Below are experts of layer 4 (counted from 0) of a mixture-of-experts language model. Rows are named router (the router's row for the expert) and show model dimensions 0-255. Each number is 200 + 30 x the weight over its row's rms, rounded and kept within 0 to 999.
After each expert's rows: "comes after" lists some tokens at least twice as common just before its tokens as in all text; "mostly gets" lists some tokens that are sent to it at least half of the time. This comes from a sample of Wikipedia text that the model never trained on. Tokens count by the router's weight.

# expert 229
router,218,207,142,169,196,228,221,262,193,251,229,221,203,231,282,178,201,175,175,228,214,206,218,134,223,227,216,198,191,204,228,176,232,170,172,205,198,166,193,171,147,226,184,160,180,216,166,230,193,209,174,229,194,221,210,213,238,243,158,188,213,157,172,217,212,263,171,204,220,256,209,245,205,160,207,204,278,211,207,226,201,238,217,196,180,238,166,168,191,181,189,184,233,156,189,203,158,193,229,132,194,223,203,215,167,183,221,203,198,176,198,214,213,223,186,246,171,218,210,185,187,197,251,211,170,203,201,146,177,177,209,237,141,211,186,206,212,252,185,169,178,179,206,205,185,153,217,253,215,191,227,219,282,224,242,192,173,215,190,242,231,187,183,177,223,185,173,238,135,215,167,182,190,151,264,189,223,184,207,182,212,181,135,224,247,221,207,236,204,148,199,165,231,198,183,249,218,151,202,180,164,186,203,194,213,210,213,181,178,184,204,219,181,200,164,191,225,176,179,155,152,183,247,253,233,164,191,216,213,193,166,226,175,126,219,178,187,216,268,277,192,117,257,217,195,199,204,201,212,188,201,177,146,211,246,201
comes after: "a ", "is ", "as ", "the ", "was ", "an "
mostly gets: "original ", "popular ", "largest ", "traditional ", "important ", "major "

# expert 51
router,260,254,240,231,190,205,190,250,220,238,234,234,221,215,244,177,197,166,209,272,253,224,198,189,223,239,171,177,143,219,241,184,236,207,180,201,190,197,211,214,190,145,226,152,193,192,194,190,202,203,205,209,158,178,233,185,245,165,165,215,218,148,157,126,208,246,169,139,228,153,204,232,239,158,182,197,222,193,182,237,201,210,176,213,160,216,160,210,192,151,173,163,215,223,246,228,196,220,218,146,185,225,216,176,215,185,202,211,168,201,177,220,185,208,118,243,135,216,217,201,214,191,222,173,165,218,189,208,233,197,218,269,189,215,223,148,202,232,214,181,187,188,223,206,208,167,251,203,213,189,228,211,227,221,244,238,178,226,216,218,226,182,166,193,219,193,150,280,188,162,227,207,224,207,206,168,202,191,189,197,228,145,225,186,209,168,195,179,176,179,199,159,266,212,173,218,197,222,235,183,204,145,251,187,219,204,203,227,186,156,180,206,167,168,172,191,178,182,242,210,165,202,206,130,185,170,222,184,213,215,161,202,238,130,194,139,159,211,164,257,213,164,222,202,229,202,186,254,210,162,164,149,175,162,219,184
comes after: "\n", "|", "- ", ")", "\n\n", "\n  "
mostly gets: "- ", "Phylum", "• ", "Founded", "Clade", "Elevation"

# expert 235
router,235,272,173,185,179,205,208,256,174,182,200,216,182,230,238,205,187,165,181,271,228,218,228,164,234,183,160,177,153,177,255,211,204,215,167,171,198,220,221,204,181,185,147,190,227,232,159,211,181,244,156,209,223,265,219,187,207,195,208,137,184,157,206,161,225,196,163,210,246,195,242,199,248,158,199,183,239,191,176,168,176,219,171,226,192,223,231,181,197,158,234,220,210,169,212,193,208,201,181,187,275,179,200,193,180,183,235,220,213,163,191,240,248,160,175,225,179,201,195,198,202,248,276,152,183,186,186,200,197,179,210,275,189,178,178,191,225,206,173,198,169,243,258,227,219,176,214,240,154,206,314,227,202,198,213,245,166,214,208,215,229,249,225,173,224,175,201,277,173,151,212,151,195,168,223,159,206,218,198,194,220,146,205,194,237,181,198,192,188,133,197,168,221,206,158,192,185,187,184,179,184,181,240,219,253,209,212,216,251,193,156,219,161,191,162,173,202,205,180,203,144,200,222,155,220,208,198,197,190,170,215,189,166,171,218,176,167,229,203,175,184,161,206,224,177,190,249,251,157,200,194,185,171,180,262,177
comes after: ", ", ". ", "and ", "He ", "he ", "It "
mostly gets: "He ", "She ", "They ", "but ", "although ", "Despite "

# expert 156
router,206,188,185,179,203,193,195,254,203,245,223,244,207,232,213,188,189,140,167,229,234,210,203,161,220,221,162,186,179,194,243,233,236,215,158,213,158,196,225,116,215,213,175,165,145,195,159,204,148,191,161,241,187,239,235,215,216,212,169,176,223,179,168,187,215,237,159,199,209,240,223,219,237,191,206,277,217,192,178,163,227,237,169,217,166,232,185,218,153,173,229,211,204,178,167,204,214,229,219,134,175,226,207,243,208,172,237,219,164,188,182,227,187,221,175,242,165,201,214,211,209,214,237,193,160,166,203,153,203,134,224,240,175,185,186,218,232,246,195,146,181,168,229,159,207,195,249,247,259,186,239,247,229,198,226,184,160,227,199,243,229,206,166,171,178,151,155,249,130,183,149,195,223,200,224,180,211,182,211,165,156,171,181,226,252,194,184,219,200,174,206,175,211,230,176,201,207,199,260,211,165,206,232,243,161,191,200,153,164,178,193,231,146,200,161,178,190,176,219,165,141,202,230,235,197,167,222,225,216,213,187,260,174,154,241,166,189,175,238,205,209,160,241,248,170,223,201,211,230,197,218,196,196,219,255,191
comes after: "a ", "is ", "as ", "an ", "-", "non"
mostly gets: "common ", "traditional ", "modern ", "popular ", "active ", "online "

# expert 153
router,255,251,205,201,169,216,194,252,193,251,199,228,187,217,209,153,211,195,226,238,300,210,227,201,217,173,184,196,178,212,251,208,240,193,189,185,152,199,217,144,157,158,214,111,200,202,189,199,180,216,159,236,211,190,236,208,251,179,197,200,203,138,174,169,241,221,130,145,222,192,244,215,257,173,178,215,218,208,156,230,229,234,184,250,183,201,203,198,160,179,208,185,212,184,212,229,175,200,188,179,245,189,201,184,193,172,174,209,194,207,196,214,204,195,147,254,148,202,240,173,186,203,220,188,175,189,193,163,195,197,221,260,200,221,231,204,222,221,194,184,184,202,176,202,214,123,229,251,182,178,239,189,219,231,218,244,204,243,237,223,202,218,200,206,217,194,116,254,194,173,212,139,211,172,217,179,208,197,193,175,233,175,244,166,210,184,180,216,225,151,203,165,242,215,177,209,239,184,194,216,202,169,261,172,225,205,238,174,187,154,159,179,182,182,179,179,202,185,240,206,168,223,218,175,160,188,192,186,213,221,193,201,230,81,195,153,168,216,199,208,219,171,232,229,227,188,196,215,196,179,197,156,117,191,233,168
comes after: "\n", ".", "\n\n", ")", "|", "="
mostly gets: "== ", "\n\n", "=== ", "==", "Average ", "- "

# expert 101
router,232,229,165,182,203,190,178,249,239,235,211,223,232,247,263,174,170,157,207,214,225,269,204,141,210,184,168,162,190,174,209,176,250,205,181,204,146,200,215,167,193,204,181,186,172,212,173,206,171,172,167,221,203,249,198,224,239,253,173,192,213,171,178,218,177,248,160,169,219,202,221,258,217,156,173,249,221,183,194,220,179,267,192,197,164,238,200,196,190,217,188,222,171,188,182,226,210,212,196,156,203,250,204,234,218,169,206,193,202,188,170,189,179,196,172,248,164,212,189,180,250,226,242,219,203,198,180,179,213,141,222,231,159,198,182,174,215,259,196,124,179,162,241,171,181,172,248,243,242,206,235,203,245,195,243,193,162,205,208,201,270,198,212,178,228,201,138,251,129,174,155,269,201,169,269,190,205,215,217,209,150,183,235,234,260,180,197,216,220,196,180,184,223,219,175,217,212,188,216,200,180,241,231,154,168,202,218,159,139,164,194,230,175,182,181,180,176,179,198,212,178,196,232,253,233,216,169,223,215,224,182,236,205,162,234,214,193,200,254,171,202,107,215,209,180,238,186,174,203,207,219,184,184,177,210,171
comes after: "a ", "the ", "an ", "of ", "A ", "The "
mostly gets: "public ", "military ", "social ", "political ", "economic ", "human "

# expert 238
router,248,224,193,228,171,194,215,242,191,264,182,190,171,211,277,191,165,193,188,224,272,211,211,247,195,205,202,197,152,205,272,256,217,200,200,186,178,189,211,176,157,145,193,157,179,182,162,205,183,200,160,183,221,195,197,235,223,235,193,220,190,160,219,151,249,203,160,152,246,226,247,203,266,188,169,190,273,215,178,209,263,250,177,207,177,264,177,191,155,179,186,181,224,187,245,253,170,218,195,158,241,189,207,180,185,191,193,226,200,171,173,181,217,212,130,258,185,174,224,217,192,203,264,239,176,185,191,155,176,176,216,208,174,206,203,212,245,220,203,223,188,179,168,186,203,182,187,240,222,176,231,197,233,213,238,215,170,223,190,210,178,207,172,226,194,225,168,236,185,183,223,179,222,185,231,153,233,212,223,215,219,184,244,136,220,194,206,231,209,123,193,168,181,184,169,257,168,217,210,163,211,193,253,171,192,211,241,210,183,195,174,178,217,213,201,157,246,176,221,207,167,213,201,207,158,225,158,183,204,174,195,232,218,127,182,167,151,204,218,215,203,116,202,254,207,237,177,216,172,241,216,195,161,207,211,161
comes after: "\n", "\n\n", "|", ")", "also", ";"
mostly gets: "==", "===", "== ", "=== ", "====", "==== "

# expert 183
router,210,208,185,203,177,212,197,268,245,225,208,217,185,260,218,158,191,159,195,212,227,260,252,145,218,208,194,143,184,169,230,179,252,209,166,177,174,148,222,169,190,181,173,171,201,224,189,191,192,184,198,201,189,190,198,236,236,253,174,147,201,203,179,224,239,258,154,200,205,242,203,247,260,185,204,223,252,212,185,215,215,241,181,198,144,210,213,179,213,182,196,212,247,155,210,173,197,189,219,194,185,228,225,195,213,163,177,194,239,194,160,210,207,238,176,225,112,261,200,198,198,218,224,219,200,201,187,204,202,194,155,229,165,205,227,259,207,216,184,157,147,183,223,184,235,197,224,246,180,178,248,214,275,250,207,178,191,217,156,224,221,172,179,149,206,217,183,227,166,196,191,187,178,160,242,182,239,203,250,164,201,206,192,192,247,197,195,217,223,210,162,190,236,247,181,233,235,162,155,178,176,156,253,183,235,194,240,185,200,166,228,228,176,209,135,171,147,172,234,183,187,202,215,213,243,205,191,214,189,193,203,217,213,112,250,174,153,198,229,183,206,127,257,232,184,189,212,233,196,208,172,207,184,187,260,181
comes after: "the ", "The ", "a ", "his ", "s ", "its "
mostly gets: "first ", "main ", "largest ", "second ", "original ", "last "

# expert 1
router,208,239,193,162,170,179,205,173,194,270,266,184,143,275,264,163,157,170,169,255,219,206,255,152,263,209,195,164,178,219,266,193,197,189,175,179,186,161,210,195,199,210,184,211,176,203,209,226,184,193,187,223,234,267,183,215,223,242,164,173,191,200,192,172,183,188,142,179,213,223,193,222,253,172,224,176,213,214,170,225,234,247,165,202,204,238,172,228,167,243,223,196,174,154,219,179,186,224,186,144,176,216,215,221,190,176,211,223,216,180,189,193,248,215,150,274,190,221,156,222,233,269,243,182,160,187,190,151,173,205,205,260,224,224,194,195,244,217,177,226,113,174,257,197,206,143,209,232,247,180,197,186,239,196,212,197,154,229,199,214,185,180,209,225,174,206,140,232,185,136,188,203,186,178,206,163,226,158,248,172,197,171,192,177,224,218,198,246,200,156,213,154,217,231,183,189,217,178,222,143,194,205,198,143,248,199,224,195,174,159,189,220,193,206,225,165,243,188,185,185,196,193,211,224,196,194,238,218,189,150,197,191,204,165,239,156,168,234,181,227,212,160,198,195,169,209,204,206,212,228,191,152,164,204,217,174
comes after: " ", "0 ", ") ", "1 ", "2 ", "3 "
mostly gets: "}; ", "%; ", "| ", "; "

# expert 97
router,241,247,186,159,144,199,204,213,211,187,194,208,134,257,247,167,162,183,204,261,212,208,226,124,234,197,149,167,193,180,244,198,195,214,171,155,156,159,215,168,229,205,162,205,195,177,174,223,181,196,181,222,221,262,196,252,250,269,184,155,183,219,233,200,244,189,177,166,211,200,261,231,248,162,228,210,184,194,201,233,225,210,155,216,163,173,199,194,185,162,258,198,179,166,162,211,221,226,162,189,180,215,192,221,201,192,208,197,196,196,208,237,215,215,150,258,151,212,186,217,228,249,241,169,167,243,189,218,178,213,193,251,218,219,209,214,255,196,165,215,139,169,217,195,211,157,216,199,179,196,205,202,218,172,217,196,174,240,184,206,216,172,166,234,208,255,175,248,168,157,215,206,156,187,187,145,202,194,247,171,204,238,179,191,225,188,144,269,176,162,240,208,242,239,200,206,192,163,214,181,181,210,194,136,171,182,233,197,220,158,206,246,194,202,150,188,199,191,221,198,180,169,218,181,201,236,242,224,206,169,168,183,227,143,234,162,207,176,198,192,210,131,170,187,177,216,203,200,198,209,162,149,143,230,219,166
comes after: " ", "\n", ") ", "3 ", "2 ", "1 "
mostly gets: "\": ", "York", "starred ", "Democrats ", "| ", "IND "

# expert 78
router,267,237,150,180,197,179,217,269,187,209,226,223,182,223,236,171,169,138,181,244,221,228,215,195,251,243,154,192,154,220,205,213,223,242,177,231,170,185,204,187,188,221,152,184,214,180,208,195,158,189,162,199,193,278,231,196,235,213,220,147,181,177,218,205,202,238,177,236,218,235,253,221,253,185,212,182,221,157,174,170,215,227,143,205,166,220,241,204,177,216,220,186,181,204,230,195,230,142,217,157,204,195,216,207,201,156,212,229,199,169,171,204,248,156,152,235,157,204,232,194,230,215,226,199,144,199,195,205,239,159,168,217,214,186,217,171,216,203,195,152,178,245,232,234,237,170,216,219,199,228,256,219,217,199,185,266,203,215,180,231,216,257,171,156,222,159,178,229,189,196,203,176,241,203,248,143,185,163,252,213,184,158,195,194,227,193,188,193,223,127,165,165,178,222,194,222,239,202,183,190,228,196,224,206,209,216,203,205,230,160,140,233,184,151,143,183,190,198,177,159,181,208,224,151,220,209,192,178,129,201,210,182,172,122,234,147,153,176,170,213,172,189,208,195,148,251,235,207,184,213,169,176,179,206,202,197
comes after: "and ", ", ", "or ", "–", "/ ", "& "
mostly gets: "/ ", "Candidate ", "or ", "possibly ", "perhaps ", "present"